From a checkpoint of a small mixture-of-experts model trained on Wikipedia: a shared expert of 64 neurons.
Below are experts of layer 9 (counted from 0) of a mixture-of-experts language model. Rows are named router (the router's row for the expert), gate (a neuron's input weights, with its number), up (a neuron's input weights, with its number) and show model dimensions 0-191. Each number is 500 + 50 x the weight over its row's rms, rounded and kept within 0 to 999. Numbers have three digits each.
After each expert's rows: a language model's description of what the expert responds to. This comes from a sample of Wikipedia text that the model never trained on.

# expert 54
router:442464482533506478513562561409402506443481458422564579532542535567446537572554509517522484380493416541493566589510554478544563464511512416555544497552513416496429479518513493553477521463600579540522482515526511514482471404541456499424493463528440487463487517469438491527476554475461404523561531499590425508515534489466485502518608457496472453499452496460509595519407438545451484473573539438447350466475542546513467398554511495508507509452462558482528467504480598455538589622518537462491449476590494568565463464390454503533461521501441401428572492492453506583451528480488545550
gate1:570437534582470476469588597501524512522539474585431544479568505542490422392455428551588566542460496473505525454432515562499573521562540541510527403431525483510482511395619461455485569469454505470518525457498532439579502474477517512502519372529585464464501439457470354568422555561493540469464468513532517446484483464490509522497518493547504511442468516497497473479489466497462498538587494523504469488495455471614525455531506485541462528560577507472627574499592419552495510441574510533564521525459456442571529449413519483485498505428524403554423582485551453523444521497405607553
up1:509500368547438482497379532465568457535412524549601535503584456488417556540361470378455500525535477503455575483548474404525475476413523547470383490520564495498509511575484539399538435530480476459544502499477445451568456501514496475450482551467523473562484552462524505466487531508465538508542563521378499492422493459445458506498464517502510518516574406484505492451451590487502535576566476536525504546449505544546509505553531588566458496468537441491499583478544504491492500461461567633458490491428578432488519482450373571479499478461495552569482538379467551519559500547406479472
gate2:437490539542370437473567568392534488409541443394452587473453529475539525491473394547519514443518525585466545519486538599481491523557441469491462429478458572520478569480471520549555609549528507546564523565561482537503545486573440519465370479459492461620512470452537521532541497428503528459439502544508528500568493559484465479468541481438455465539401435564513522522505563519583445483474499508535458611541551427471465529582604453564490419545467483442489394521467473505530451575469445591536524455528474576479539518501421457511497477524477547408471436508568485535522574509499544525
up2:429519479508514515548473521392522518527431508636428587470543577463446496483575463511492485533533412438474387448509481543422527477553546407436515452505498486491542451443481457458503432471486535465472589417491449508465478564493521467527555508447473467442445429533505468447526465452497505527513452539533472478501538497523458458468461575462534508530526514519436512616516528478555474501555481492506591423582448421488435394494460473477593519459470474560461434519466480427496442555472498540451423423507475516475410479405450500527549490482305561454568494456452528496483652580567498489
It responds to: Mid-word Latinate pieces. Middle syllables inside long, learned or foreign words and names, such as ativ, ogen, orph, ard in tachycardia, ant in Atlanta.

# expert 60
router:496453528484482546454589510503415454542459544510418554524574473556530468513444524440486473509553506506451515562416491535495493454497536554462443442479513427508479571495538484468398469432545559577475445460479434540504560485426533403484517519590563423490574569569427421502497602580524442455547519570448558480417477518491517451637559561529429412576511491465509474464419511497598597501409451566484503469465493590549528544527453441523493457414458437503484538549507565423388499427448564489576511459478488547442522487502494395522471422489510462515507453496428484443435457451504509474
gate0:446483544514452494471598513495508454406507569546410519464529470516451452526442577513486489456485496493479602458498609523476511527501410532537578470396449536496511415591479485440533594529471599527497470570526467524462416563440484447533480509501564552482585516585514392481478513584483543517488515506460507467556496444391462525500491565521407537506553552455543547580622433508542455526595527463493604529514509554523476492520446464476454470499523439512423513526526445481490476471554513514496507518614534466621620611476465530488490476562580495545463572509487514524429498517584565408
up0:492493499480502435559539501501547550597503512494523476446519535584519456532426549515534481455422497544422481496523547464509409450455487494491520447490476440508492543556545514560559544480530536483487493497473527494449576495502423493520557513533581455518565502389491542495510455513494548471394594468507531442366388479450424385492476554518472535426430452488498498561509470589507543412480531560525502489413522574505541483497465612545445492584490426473363449493537428436465522467547462565550504521497503395580513508428550429518563514558537492558524636589435560526504514372540529495
gate1:485378482468546486501559513483569497401460480468462516453487425450534500568480546480486628407537473535418351511550458510558557403549538486449493481493534499528443377494541426561480532509467501532491476412450441527476531474465530471484562540573468475508499517533464490453551509588493405414496469484447576552588451443476546536501431502469511449581400464414433555503455487542479467453496471589488439494563529589417525518466468514486550450414516316496467504489586550573516514473469499521461470539521501503505534410510419415467580500486524454535518492474535520552507463489445515434
up1:398549496550466530535550555461562505522525447472440464461516493601416535476551423403516513486468598405447563489505403552542415536428509465467546478649565510535493486505555495428540403538529552529497489480498447404451474492430489608500470476511504573527509551532501594493447544495484520527627490482567563513486530571640480535450443480555544531560506475500462481504469494535466492503531500526569444466490474486465541484426488472489520478539514470477474500381374538562471518455554534520488439517464468407546447521501546414467541420450441454455564552413420463431516545490451431474
It responds to: Abstract action nouns. Abstract nouns for activities, relations or legal matters after an article or possessive, such as work, contract, lawsuit, charges, relationship, death.

# expert 0
router:456428544579511424563516597529518490528531446431530412510455536563454507487492557460461521406547552518461523481571505460524454546426520579454516530487483529447442421590398558484531457537511547458439504457580474537502550535575485541485421413495575565519509539415556428412535424432489462582520469494500439475580498447510499472449530495536605432542499496519426499492513541568466533598577526462498546493525541547524420574567546513396422569483487578587523551464564495427504472504549462535479559576443548526509567503536451576479505484448465556427437550554487507436519577499580536566
gate1:514432427435376444508473556361521541459516571517492546496460475447504581516458581497500430535467502590559554493455522505426526492509473552478518487481385476453551530539441588566422624538432441559430499552554472437436450521432514511503490369470493457467471524530441512448570467420573446472468541548514544459518506468453528454514481436522566435495514532541467437571503434572554524598542559450517490497544467442540435530400474513512535500458523540474464442419538518462556518522529547567595501554524554514526476391484464542564557473548500513459493510462540538382553447553463569526
up1:566449516434419452573570540448549534471519411406478475501416481495519490521548603496503505563528491382469555533530511560497528501492496565465562448526442475499469527474447529520482466490423454595445518438578532471432502454501405522461429516555534573448487509506511466461476494568511473404556424471531431500523472424572464584508541402474581562494516535508472606604504445499468568609553510549568569511460567584520427515503537553551606530546538470479429463493486584481577433595570449563527499549549638498489515454449532505504547549501559464497483498462471478541485494535469582467
gate2:609565513518515557497551466477509546454521536502412460549491482495516406472429509515680390472471509467483498518467547502496552478519583510473500460490481503459456448443452501523419476520437463547532502392510457541551528492540528586485532510426545519521448559528447576407509506528461443451473452481489547509378578527437458514589482558472544505480507525453554429528550535480507490506384469434421466554575411508519484495458392484456424545503559481555508503531552490471422434542586479514559434483446476541512342481529437495596536466489504587538435543539506471525600579464462513446
up2:494439388481524485509473379647458504548471520476590584520405402552519603422584487521574521514530492442584486570500539508489458486442474539403485536472403628488510421527520472541532506538545543475520495474477507495533456611418520456527532509513591452472489525487555514482539477511522505539488452457483447590516505489483550478549591556409494443440518531468431548472507542504531528475464492578497562518471536504509516394493573584514520487580538573547348466570629451444386449545481501500481457470572529553478417480478494519435493500482554496518495482509499518538472462547491484539
It responds to: Taxonomic genus endings. Word-final pieces of Latin genus names in species lists and taxoboxes, such as -idae, -ius, -ia, -atus, plus minor-planet citation tokens like JPL, MPC.

# expert 8
router:501618423515503477492509459503569558555581462500544462460479534421588500502519528389438460542454457455559496528599572558456568470550501475453537473467560503523561519474470584555502427533515543464510564550530476528537458440573568427476578543461452454538457518534382543543448491550490559528490437501503563426531513488545460454435547476555418540563569525498544524478562514507462474476445566498465533583435477558526574419474555592477552426447549439453491439466542448440490501517495442436443458394418399426532452479511440425480501468559446418450562506429528502553492512565541558579
gate0:393510432500440582527530400487522416503513564574529437486516564521474518549529521452426419498574509431463509428494551526558617427464482499436582516578511538576498455484471582617592435529470511455582582512537552535441477530477479513474528473409481549514468490462559493485624551518447664527456487493492545451473540539491501495592601460540529505496473496538467498516477494499489476416490418515561485508498467480484537498570484445537504562493528549577626471491421434561469528485496497512472534490497506449589543510529453552486388451562515490585592527455433492574572490555516500461
up0:412579557493447569464528471500502522511522489495537554485400426380490398505521446458553529474473546540478613473568527477512505443473446511392476542513446582470501422466525482513567492516463497536477586587507457435516506514483585547563450446440552521488489419564522514611463479447580525470421444499532635489481512490522474563521544520526538493437475477491585460515497552550527483447505524451477494447554495480515459469544624470465502508482487566580497476374456507434396509590500469543508524502425401432540589550601509501468439505427538499528580484514523434607590480463508508527
gate1:427492461480560444515425526514506486459468606564439442491458510502540510564435511457631486546536547432564489559554441510476558560566485545513574491389455409502566571564430465518493528466547463443406378496502468531474480464489529468592542469444434516520476458502419510490469507462571512599495420449545528468585581457541460479524542514481519597464459554463488539595461558520556505461424546442489493462490448523477469420478476589431624442498497546497461492465545505470506489495530526449497513402560531499504450386599466466534514480426372542458463440534460500581462550521484544513
up1:479460528551427506536564425509606501534562538482549504527410525438570500590590461548435544491462421536528650443515496471561515497552548492530487449542440484545476476513458479583563541592523550554569568569531448396528528519459474495486485488567425392548504478526502504416548509506547498380483521484478457552499454493587515536466413508463514527475428385564501509425539542508485453481558521444463536508600422431520442498530469492520540458478515469521572564498563486477512574486492530570458466445414486485510511488463591453524625443438482491616413494438462492469469481608499517508
It responds to: Word-initial capitals. Single capital-letter tokens starting a name or word, usually after "the", "of" or a list dash, such as G in Gansu, K, P.

# expert 44
router:497450509511441460524585463495493450505532501445537521622561452404506423548518506523448471424403563564467434576483574505452476449477468501449575510514463459396493477521429557519505390564492527549428478455520493496529476457472456561512551566465536564592497421518512453441588481570543481500508521439460538519523458471581492575508531584436587451572529543471442477574460490507528525529479449506478602453562470543528512498577492469391478459458385501436538522468499537509462505470547637430480576522559537499416546477610500571444526510501582521456443501521449559537540458459552606517
gate0:448544483554446411432471417533490474513545437451503504427454517539565462626443495546504530579451513480491532632465538454561481527545483419480437500562548480563541539454374402509446458512490533499510632531528593433518481414521535581526533527551509549584466518500551546491450477424500436488489603489519594504491458529503466391516601586457444544471469493462555543519531473509503418586463472521530414447482446532507413508515554498434438571520542448448492491499459523470552467594434535514535526516529587438453471509498553525468392569451533451471510497495532501514490443522463451605
up0:422494444540530474408551485525522490532544598628519488480529518563479539400522500551513435490567410547508476494486442485472504444465547534519463530469476555491538488472499558470474490408463560469601495545564521488474518489485581491509498536497460562475448550481509553454475477476429575411421459515539581468508522435540442544487601392549435485530584443506529558522454528488451461572545486583507525481472499548486479551600489492576423465549502426472452605457551501488418575487536508502462532500351421584543470546423588471486492490485414463540550410475638465447458565537543448523
gate1:466511459482469492483567444471397478467490466388400437531552502391445417494530553470407432474476487470422525484551547488497442496602478534466527444427442533494548526448496497592434486460498570534557476464467570526544506567568482441603558493605487485469562480581530494392609450524462508460494511559503451506398454523505447523486599429589456518488437453463507511481426514489536508553508442474418467450439511456462587528504456451420522502569577527510499542400572586473509462412627585496536522510454582480488493573481510478522475551539488513527510499455508414509499464514534528430
up1:501448416537447528436550517588470480434514534454484392460457518495483536476469497477464600459513502562461472421461474496554495572443505480443456476391508520535572544519484390525530567482491525492523514467468513555506462410507530337502508416484463520477560389468513404546553561510446496414446440518480448552542469482537510458470553504512620538454521483473424510494490495451493480511471527511471463511443366551530441575472500452622546509418544513505503529589444585432470464541415457524417540471442496473502505441509524452345483569459490457476457391486557477546533532441436509479
It responds to: Ranks and table labels. Ranking and category words in tables and infobox fields, such as No., number, List, Total, 2nd, Grade.

# expert 24
router:481547467450477505458555412484399456427452562471422583495460567543555450434454530529550557491485526545493531485491539537534489564466505442503502468501462477558514520577416428503502574451505533432515508533475414476547506482419449464495495456593565497450495514521468472484368548529525588385541547606444506478428496570465535401597488574541504593439439520479497442539534475542545571515450387450479413557429549447520616537446514402507480584465503430504435482482475484545538449472508546529585489501459453398505484546484504468523478404467508531573499541470452419549549471580535499510
gate1:539466538503516522505577452533474466502543509538601434440415516515478488560405535511493523468420414382522443493541558404545577411558560401494474416421449458486480469505470603504521506561547569473500576437429484478615343434574438508496415486500566504486474545528392520508469609512417480487484408452544508517471578576460509470457554522549479504538457460498516471462472490377494447529495435423505498469478487537454486415563477440549490445467527495533529483565480522557525472482467528437542483488441520526467451451554546448518476515543383499502447555563525466506512509570563553517
up1:597487530535527539537566531451480519399482558473491489450530483539434454388544549435428567514529554490482455580477445577438535539454469435603468473506511535469532478467390492494426486519403513533536442379476465424538537510543513548545469472485452609489578532594407459491518474511534539449579530496490573506515498522489493502446573546408474516528603468528460407496532544554441384564489471532428479520480526494537554453484450452566477505436620467536512471531450443547499527494491554577506451474523530541502461472459574490435503578570417550596554569450497515441434505449461400501
gate2:516532448503583567505524416540455541424389526599523574373476553554535464501451557455450385537521445494525495443435515546506433516561517440457540551554468456513478409463453536386510542536512511542546501372471458470501357521504401532472466460478521521450472371518467493557486503517514425504403517535541467434503495545472497537418493396504456471494451468553463432552538510436440435538461459496492525497458538430494523525522526492463461536426431498511528423529475503441521521496567476537623502477603439470527534534581541577509408421466510462443472433514512536468471450507509493417
up2:441521472525454492575562461484515451474578488446449463467481475516523426451502492548451392473515441469512402479555543471501508451492389532566496516470450493509452502472418511544536524497403575597494443489444497550489497597479473413490443495522389469498519515461575484534489466519486461597492608462487524440522498518531440413554413597525502467464524543447438483543537551445531411468533446462548493389511514432482445471531499504591470451561445449493390534462587482434579445468561442568461475495517455513520522413481512544555581383500379500498411576561455518463410492465449485511
It responds to: Action verbs, particles. Past-tense and participle action verbs and their particles in narrative prose, such as broke, crossed, took, moved, killed, jumped off.

# expert 20
router:430433409541541381508592499415418466427526457468529517574624560563389600508597568423469498478575458491506564565504542456513519520503513530471516473543551452460461490585553529443499519460558545510558501505503478402556418423502481502443530440527508534468479491494498496538517501467483519479518551501537465526539524530353448578525538457567459481528427445533463540528421529544556594481581494419452416461500512517531484434513495512517481543425467566540544496453491503452492557469550504497416512514553577451451564514474385509593469454497460449410543597493449558548438518503527482417
gate0:496486545467414479477466552403470517449498490542478595448515584527471584484541516523364473506501495428501600435406493451393517423465535465423509461513534361483503546533493470559498472438485523463518428460505574472528505493463492464457492490535483386547446544504547472503500539473497482411483509477610416502460488476432484510593557503457490516582453441440550505549428476514521544487475502488474399459545594599587563450487513416549475444562503532458499424507526484481400565456530545417495587359440536535509517462447456485548532474467484518443444531496465633539479523504510537463
up0:403557550541417490441421491526513528436494434476364439608472532487535387532536573497533461586464536468454457523576467537435523517460555493489433494457549438546570509564427532513440533466537507516599503469515484413525508470593464527530609493557500538498443518458461503487535422420511435469496560489558538547520407606460523559529461528436521560444401423563468475513481531532499539451466499500488398478526522373559411551549587432489456440501480531562490503498482488519495474495481570513524475530587431484506524528478530518599479512476571470473541622440546418458495571472449504503
gate1:438513465530554543500498526450458518532442504434463568485513468535512463525518585511566434559484460569500497573443548482458492516515530512496524491555507556433473574521516458463460384572501424464539612408483437466520513454515483437545457418459422520496526629559472415558544509478436551493553525526449449491476503498502496519528518416560475449418419430466450547509472568549534549473457510489445496489501516447536483415515548535490616422555486527585472493525541485451549501464455512466478476502415508458395577555349517489584570476605423504476444597452578499535435500609528449410
up1:430478431469485430449565483559532528489521492525525465466506475521479502435548542492593485440480528348594520552533542530468462603475536509497597470479542456535576504552431506435509515469470527484620491447532570549555502438464495529581522498498472603500514489534476535609480555517481440496529544458604497422532475453394536465489556528472533456528432623423421424446574379632523560480466516447493447477587436491431486607574493463505543471482514492480471474535517488465464499582515557511469527467591467512524529488429430455575495489482510518509532556522489557560495569504411572453
It responds to: Mid-word syllable pieces. Vowel-consonant pieces inside longer words, technical terms and names, such as et in millimetres, pent in carpenter, orm in abnormalities.

# expert 63
router:467484494553513438461568512429411552392401435414561489479510530541392562567583564427522590481538488493472586511425472459543538418535445448534477498476501516494482464470573497491416442440519554548420443482577549428489494472531492544474429510469494487521553524473577562476473529536498475536540519508562458482522532441533488522460531577462549401468464497534503555573411462570543491513536526530549456460515466569620472417546517559588461460570487552448475516471476476528472520474503578591448502562593566436492494475437416534454420490465563517459358529504494525571444543436555470439
gate0:428448530531573498481498504574552466506503468412447399502489438539513425576568494519429477496477518545490509407535484515404479454542532431438522467471452605516469514471564591593495419479506546416494567540547467573519456409474469548565558502426528511521504515532492478452507422462550545535457538535452461423505392472550476451399581551594514455533437573542463541409476548495563451406346524503532529542519387634517459450482468508549482547429461489486455497475551457465456476484472542538505469584478481462480514442460518475530469534551480463479522526521496549444494461499639562523
up0:513593562508515446483485525485526455559613512552490611493546486497510535448560527440410524410410537522462514489413540519551430530524525501584480466457495450450496541543491547497488510493526497490486472503485406560607509482548499490494452458524406508379458521557574471627433452513534440541496447577479493478513478422374575432493513580421501524482460510528507481484412481464479480498557528513448558575435561641521491436436540498503576572514431545483584411495524558509490514515453404516439518492478467503542510536590597527574487506528438573528460496547486469385469458473507414536
gate1:474519533570394464478601603459507510488471429449508539457501518538435498499520478523458461502474561513503584511512475441428457542519451486525436427468445500456535588495550484475462428552485650507404438444495565462529408400507481431459531550476514447465515489533511569572474494530558537522543534507465432486455494542539547473531506508458506382407531534535565400581521448547444485483517523445469519494561404491494516412524484548521499512435573517522594447422464488561386508423504443530517576541413527485407563523491444504549502359503461588517459587569528453530547552538488506518
up1:451381524539470507455546545540553467389506518455481512511516453551516426481450507502414404417490461447543527498452523488520548445543536468431450511606510441550522547453507488515453491480430482493488527438590471449483507477433556551501449474529640463660364519517581503412491514462562543547505553523360427500492516486527457507429533462477482527514466503446452516474479552584464487489456430570532487369493553408555493526462549445457493504553461513557541414513514642457519523590550492493469573451433431506466516553478540455459523501471544534451462523504487518439494542510593489473
It responds to: Accented European name pieces. Accented letters and word pieces inside French, Romanian, Czech and other foreign names, such as é, ș, š, Pierre, Lo-ire.

# expert 1
router:497430512550599421493627488572510464484493546511505460517531446494471453457480444509442422439439539580468459572415496445480515587552520522446542542527424462383425548479508508515523501455452469516485474441518519479528575385454470553458522561463521552480424518478555452534569461527492607484499444482580498448539513496437416509488537457578529424564570610454543448516571443503466466475466481482465542485570555503551425548519490456461448616572473509477501416604493580556558402521507516446415547573504434498416486417581561531550477544512546521455503454545462529441475562488485535503
gate1:568539527535570437440444568439451501494486617481531428480487596489486442455443512534557477392547549473513523451485549524488525502525537523466518458465464395449516503520493531535527475495510598492501602481464546551420548480551446538416468485525640533468468515429608577525560468438534515436447507479455475452508595624430527435593501474509487414459528522523450482552483554448487540539489456444397434538493595470492462556476499625473549533529464576471499483398455470482455543423532457451447499477608467439497468513514545496607485510521452437393522419521511484535489496483539462464
up1:529558482449490481546451560521478492487505627499470569480506521437493492481427556406511458481619494588556537612541463454523575460457567470503484509501492506520499426499467457638560551520440537431539490546521523521485547498538472515555571499616467520516483488371488531464527493588434436497635436557477483589483416430459541555550552601498451505504545479453566454506544450421504536470577435516475485523504522499510527574520487559462464555596512586540483467543543435461532463484616535473529489426560460449471478482518480488561414547562525454580440525509451435496478392496572497533
gate2:467506514422525442435535537513538457519498482433515559481438506537531638424422492469507470477444486510491529498534505532444619426455450555415471482552370425484419590511447489508459409490455513515516537482390501457497567551501446550521496513470388544505525468454506480547453433434475500435516490570451544500597516483498624479440497580553534508513427431528551493536484520657492520450496503499426477522515497501461582472527582524419475530457514504351427478535492547533516485484521506526470475498522457436466510497529465506412491598562497538511431483536576571513467378581503420476
up2:478466513607536424517530497536477472501561490407473510546495432486565521555455410413517520497533543539488519482543551525492488410522500468448473568569493378454493614482557448476475513393542514484534560464526607518566429474475436544546477595512496367472450537476505496549504452467480495451566501570493500396518429548564435480482482416481537494500498473470572579464533424515456534548482504523469510446463553548540489512562435515563436504587450468655474586474525466568541564374526465552479495451529474447546512543529541562545503453423418515493531551530520424501432540443434417464
It responds to: Table column headers. Header words in tables and infobox field labels, such as Candidate, Votes, State, Date, or Career highlights and Produced by.

# expert 30
router:453471541512517565534515525442503517494491505387511565517499429566561511486459493475518488517539551511547550558394574607444442531440582433508475486518520531449495518533560398465388520518566568562512512481474395528495543556398539529472468483457517444464579457584438460460552567490525494445558436460449494496437505518571530530597524520439508446501442462422447495420414555482565494474474409551537507495436444605558528483516485469517543432428420481482376469491491575574478534414468496578599529409472503540521552490533543447476475537461563424465476517483463419409466432473465528485
gate1:568436507493538478513559621494518445491559534467422526498463486548528563491503541447498519506540477497366462439403450487499425602537513474495427557535497543569427618544585518610509493458528426529453515581462508529434495569467440518411554462508552566475496578520508423497493477538538485566455431553497529527448582518475457491460520526375437422536515523500475502504514580496508523489475441492523476572521477505512538613518447540447493501553404514481513432473549530561544435417488474515605537522545491511479434422576421507571477388541628491413469545540549556455510525485442490502
up1:564447477525457424582552517461511540497541530547505503571439496535517441554479493394525469515417597444623454486517400587476512473496468493522519508509476445462514488515535490544472572375521458422590532542487464498412468488548493511435515489559535516588382429475554552462549404495535442515487539504524444543341576424430484555431583533511501557485594532441541526514511499464427534490438537533524417613538453472485529540544535489455497555535484460429532418457445490428470484435507450523468543490479488530437540560432571488512480519398528415511552570460493550415519485540463498518
gate2:517587472523481563425518553504462481467518535440543457477463485466506483578582521501423496464518490479452507517508553435499455559448416532502547505453488505438478539510509465500617602476489446512495462511535484492425535441497475465546440624527481493479564451426489524467466533462557558415663593512475555538379457518558592523459522380448486509498423567520497516503519524407416525545479454510514502532562444471470549547510536551440622482476539516516437621553521499479530491555499500514477421481546624476511561601596428437620556517535470511465525508584468472569496505453545488507
up2:471509519514526520475605435522519526468492521464505502487519586554440425542591603539453516497554478519596473544583553575490528500454480459590543449565475556494533623494405548458562551503567521535438523426530539538473500430541489545511500407449513468528467448458503517552550489498580537476477496557475495470484544442483527635570554567489475554477495576511445515544476512510516552481385412564418409499438489512541489482438583506539532612643583547470533458515543438543512408504518530436492553575441499448521449530493464453488485441453523468479531467548541517505500398413618500489
It responds to: Plural general nouns. Common nouns, often plural, ending a noun phrase after an article or adjective, such as areas, groups, levels, years, venues.

# expert 18
router:494509533485555467488457445592599421513496513535471472501473543418470383424522560410401519469492431507491453470586543402460539546452445548525434459482510389509504457430503608561527467492520477520517635451473512564518517435595504470571562558543516471502489597463509450557472452508548574566554517551533508492495436450498545485453456581538407511505482577465500481489461496558542435514551607511553537447429439481456461462508492484482505537641580558536504418566575438460468471450577475462400491580457522504527421548548477527474527539489562481505564540523538534499484436461525547531
gate0:441470570578383507549482515476500589600490531570411475629473442532530547407502491482446524497441437346485503485592475542559502488473507548522493576577556547533585438467551524501483398534490484630490503498499445430424578414374474515479483555518578618437448616520614547531480416527519464500460516536438467470496487509584489527450550521472519479462468449431490501511515542522535543509470493489494473493486514464445542491468491471494490438578425449502579555581484488550469424493515559473604544505452549529550594524505500506539549477504520500485466448488471493558487483449453465544
up0:505489503529447494483528536574499547453470597495545591496591600521555533489495485550486474445469557510483544544429468552488547564586576529523464427511403500601568566482513542546499506499503503436551567577574579534478557500445478509492427604442456495434470444498562499502530497457486433444561482588475557457442506504534515555539483535537446471596482598488548464530544457568454500581396442568519485460557510517460492531462522460469471470547464608393562476493434519508477498526439444469419444403492568565535548572583442390516474446514524567528438552510416485456489446455583469440
gate1:544433516494552521524492575411530619549443554475485603497498498495489457543478507512476503478516497461475482517541505376498586473571480549451593463488523543424390570454497427450476551427484412515484451480418547612573445560463511597505497515502492475476473502529527532561561492488493520557557518515578517552485504466467391487566548493459558445444577582521452616439498571506597540512484534569490575439472576526523403333556542506458516436493493509512519454429506389411431572475536440448457482519509435459481496522494485544568550477514469552492461540505488448459454487504455434498
up1:452460554476516467592448514448381475519503509533411570447496501454468487483421568469648411519549463480526525410482526525502575534487397524432450462498530464496579490521499364566476525541464510438476535551433487407389459444470543499534539492499460495477452595501416487474507562495447552542458477527483573475574455526467546525506399514565568568468462545412498555503556530459425511499503552514551573457503450493542434562603538485390471451519442530557447498546538385493485549481435489463513502423533497466456480546486535418532470494524477456498467464551470498564367448469539485428
It responds to: Parenthesis after names. Opening parenthesis fused with a capital letter right after a person's name, as in (B, (M, (incumbent), plus name-suffix capitals like Jr.

# expert 34
router:553559583543447528486496421541545517546475531523508613497487482553569497496498553497542518482471484544448425517464502474644537527446496523475525502526553446478479547412582539526557492418518486563540463555403476434445459473422510394450541560558397487501500467490473531469526592517478508530528480500471508432482429541468496435543601493463434415533532523538500465432482406420428495481387508547508555500593469634485470519461438484487528541431497488486520511554448427488388540461516571495560386459556389469411492448496509429535495580578486538489582413476503498448515526572486502524
gate0:517506497471495469443586452478485496510462397551482524462524480548541459501453479535601505523502499461404423509478527439408443491545491519474530517455536501417502490515438476509530438473511539515476448550557554420425489555468547461422521538486496464542521451509416446472596535520534472477584365584563460398395514576451470472529492419498459453503581494469456465521489474492505418621471615458508471489558467539414512501509484474478538576437489533466477437493523565545380525485495480569622398568468427370457471533494550500465474490477547524540513548424580465426427470559493444558
up0:508576525470513501549500516513474548491489520518549525485449562481466487512526458574515550555458477437477592507392470431388546494512530587530648510498480498475463536436457520483555461567589487529491440522438465508563463540539589463472516610431467429515534492549535481600433507582491507470450548630534436526555466523441598481487522610497489477503508482472562519557449508431525480565455485509474487512418460496593346494578501553571514459503575472470550609491454511496501473483514455517507483519409537421515601605425503487495562409490469504563584509460534464595473501517487448465
gate1:411495486585496472525407520369543522458462524541446553534537551581484461434503486538600522550483543446420509491471513522571545508524508598329543561552450427463439526549478501481549457477516517443495559541488441439559358445484510468553474538438468507507532481573567496499527488459541522449568365465583583540513568510580570573484505509482519515450553582428658528516525457526495481469464507475545518489479532462485586529445477443520450572522504526518431553589482567480495546462542489475518466470474555540387460525530504549415484509548537563515476486583487530445519487527447465533
up1:443452506475464491452415530485451461420500512439517486519463457480468527456486473513416416510518568466360451578412493483478482528449488428529494659482502455508521507413473515505500378469418464552427467522536541462652576475534587529449579452512483501497515551447583513548572461470457504494451494426563498491531448489463440424559451474545549423410464546502486507495536422560574595517443633408476488503483534466498504445510542525522483533414489506458515475457551516435526501455420469498420429498580500483476596542564550539411508565484570570463419505511505508494533485526493533516
It responds to: Prefixes and word starts. Word-initial prefixes or stems of abstract common words, such as sub, pro, super, inter, ec(umenical), commun(ity).

# expert 39
router:486502525551540493530531448475437548468437476433538570469516483472509520581488560563532487488475455569519474495438548538588439442485539501556476430486494533536529481513517476489537466405526565465534479487426586393508450482435471490498573448498400520525599536443587538493516533548425496482572470560555433531480526541576497495510598442475510451555540446544484625521465515455464437485525491482469518562563546524553533526534422415526533491450445566422494452480425488532439528470500562428528390445496389624423563373422530450502455556569448498506456384493536551599453544508518546503
gate1:520603521395538520465466490494530553448506545578516485483399491468480456565494535582531448489471530493519509493572559529595494530551495474457488402571553469569431457477418545475503482449539568488496447600384504483469502449470511469502454590541536477575514529515541634545520583567503536461506449418489492529524498611485542507525514475507473578507448442490491600464487408466442508489573530556460486469500539504517462623488485436453417517503517489361414491455362505503561492460473544462483516477478559430387499512446518506569517498531648462500528443535464542517502507435513431546
up1:544445611514506484510616522524493445588455505511509477545500493501441461487544546525367463532493437499431550562493545472504545497537431501526399574476528551548501404511505480475468478472483435539542509492488488569507467514462500615457407511447461489499482507564486571528551511478563519446524657593500428596490505421604478527558502473461505592436513504493582562522520402440551480525595480507376522576408587571494497477511435530496542509546445440495572477493471477556514486414483478469530473582519437483512440464501594510491471559537454506529399515468519536473476432485382445461
gate2:507596507426411419610495493469434602405579535440510508447523599483481479468531517541491484478428559534488462624431556368527473465513488505472505565499447599441488511544467509475501504481585539499606412500494490477524536513547446457485468471456538508507561504436550458426541500496504542423469534493467460515504500568560482462531466509500564498530541398510524545473406480457507544401422472518509490495563467448454421507507418472453584515456526555514395526480491445507462460492452535462386553459450411562527535480470459565561438411546458498551509378497536513590527549462428537435
up2:429481544406517443500524507516448530541555506430432472530594553525513516443527508389561513470516479496467472515546544437424559490417543500461607528481521422421488557427499487480509534566486493546534518526473512477509556487478520526586449425501461515397404502452528469563562453461460440542599540601516466524500539452468523472477459537398551441492451487534496480464511590385525499465527584606559493488459488490502527483575527568469461490609507482502443552468478422384545416488478523386631476479451537492483394440507475549463437505588479522529512537539558431571496418548514489559
It responds to: Descriptive adjectives. Evaluative, temporal and ordinal adjectives after an article or possessive, such as original, traditional, previous, modern, first-line.

# expert 23
router:484445490544515430523578524541467423527496527480607477554505489490493409505536538519475461543433588571435392592453464484513526471511432557444512447541442528432440545498554539465502392452493482484453561430574486541496506472419454507440466544471505511474519461472564410538564550536521557512453452454469484549559460444467537521524552531483506453578394506454464448520486535464508525424460464531591514467625544548449463482509484532462510452511409544434547424589472578532452482493567570499409519509582548596427552412569492543419426562503573539504575407554463559442571531470477510496
gate1:435523437444520438521417465515526509465506532479581424520539484510512523557508488454440525517478413489473573487556516448456496487451548577547520631493520453450411584506549433377469511579447505480572463554450577608507508586415435508535504371539586486524586472480494477390465443502471577474491530479524457539544455356517515506510505506455503477442419506556525501475495447462497582459573537563491541512412524473418443501509419447498491461484412513419510402434484462457544435455530444575519514588582522419507492449553437539522442457500512561450478443465470531536470493487552466490
up1:513593500453465518402400463461446481436457379498449497426506521490529493579506540484493600565537496500467572522476415512446528534401545499548529410487503486530542461538572498613500535544502442592428489545443485545503541549482482499509563459374557507415500481547516506543571488485533447515562527448446488496493475370520609462512496458594480481557502504551513538534566474472443526508537473467440467556469497499546492563506491584569504440601469485517532424481422556384454546542467468550582541492545587545376509547401546498486511517512439487539615555496440536535499512563525539518
gate2:556529523471467464507525519513500413438395426532580520510559579437604545514542504450654458535529538494514443517419471486467491539583486487429517482505498521532412550478508467521437406426545566608495525532512557468538430493460525533497402470451429525599512462493471451545479567493466569431540574579527410553500438506535474637494519479541445504399504468427397512507551453474472416476561543534431536567546561504459520525491411469532508435531481491498472481524487495553528438497583568407455508480443451529452503480412534499475468506438469480542506589509487530580450458505415583522
up2:453512431460482498502501499472483492500457496537530439493465399448520562537449547445494461569497472561417497455621572506497584500432422534507501460516510514468586560502480508542545505494389483482429634533476434500566507507480557572522544502553514388530505485499496508434481461479541582527506493487483448440525492497482503558423529515526497607514574540414463515545468510416582541469489415572591522559478626562497431464563440548525569515426551489496617567454542529423565547557480574551487462466516529421546496617396471519468559546524523486442522553495495417434484526556586501559
It responds to: Sports and election headers. Words in sports and election tables and headings, such as Team, League, Goals, Candidate, Position:, Division, Bowling.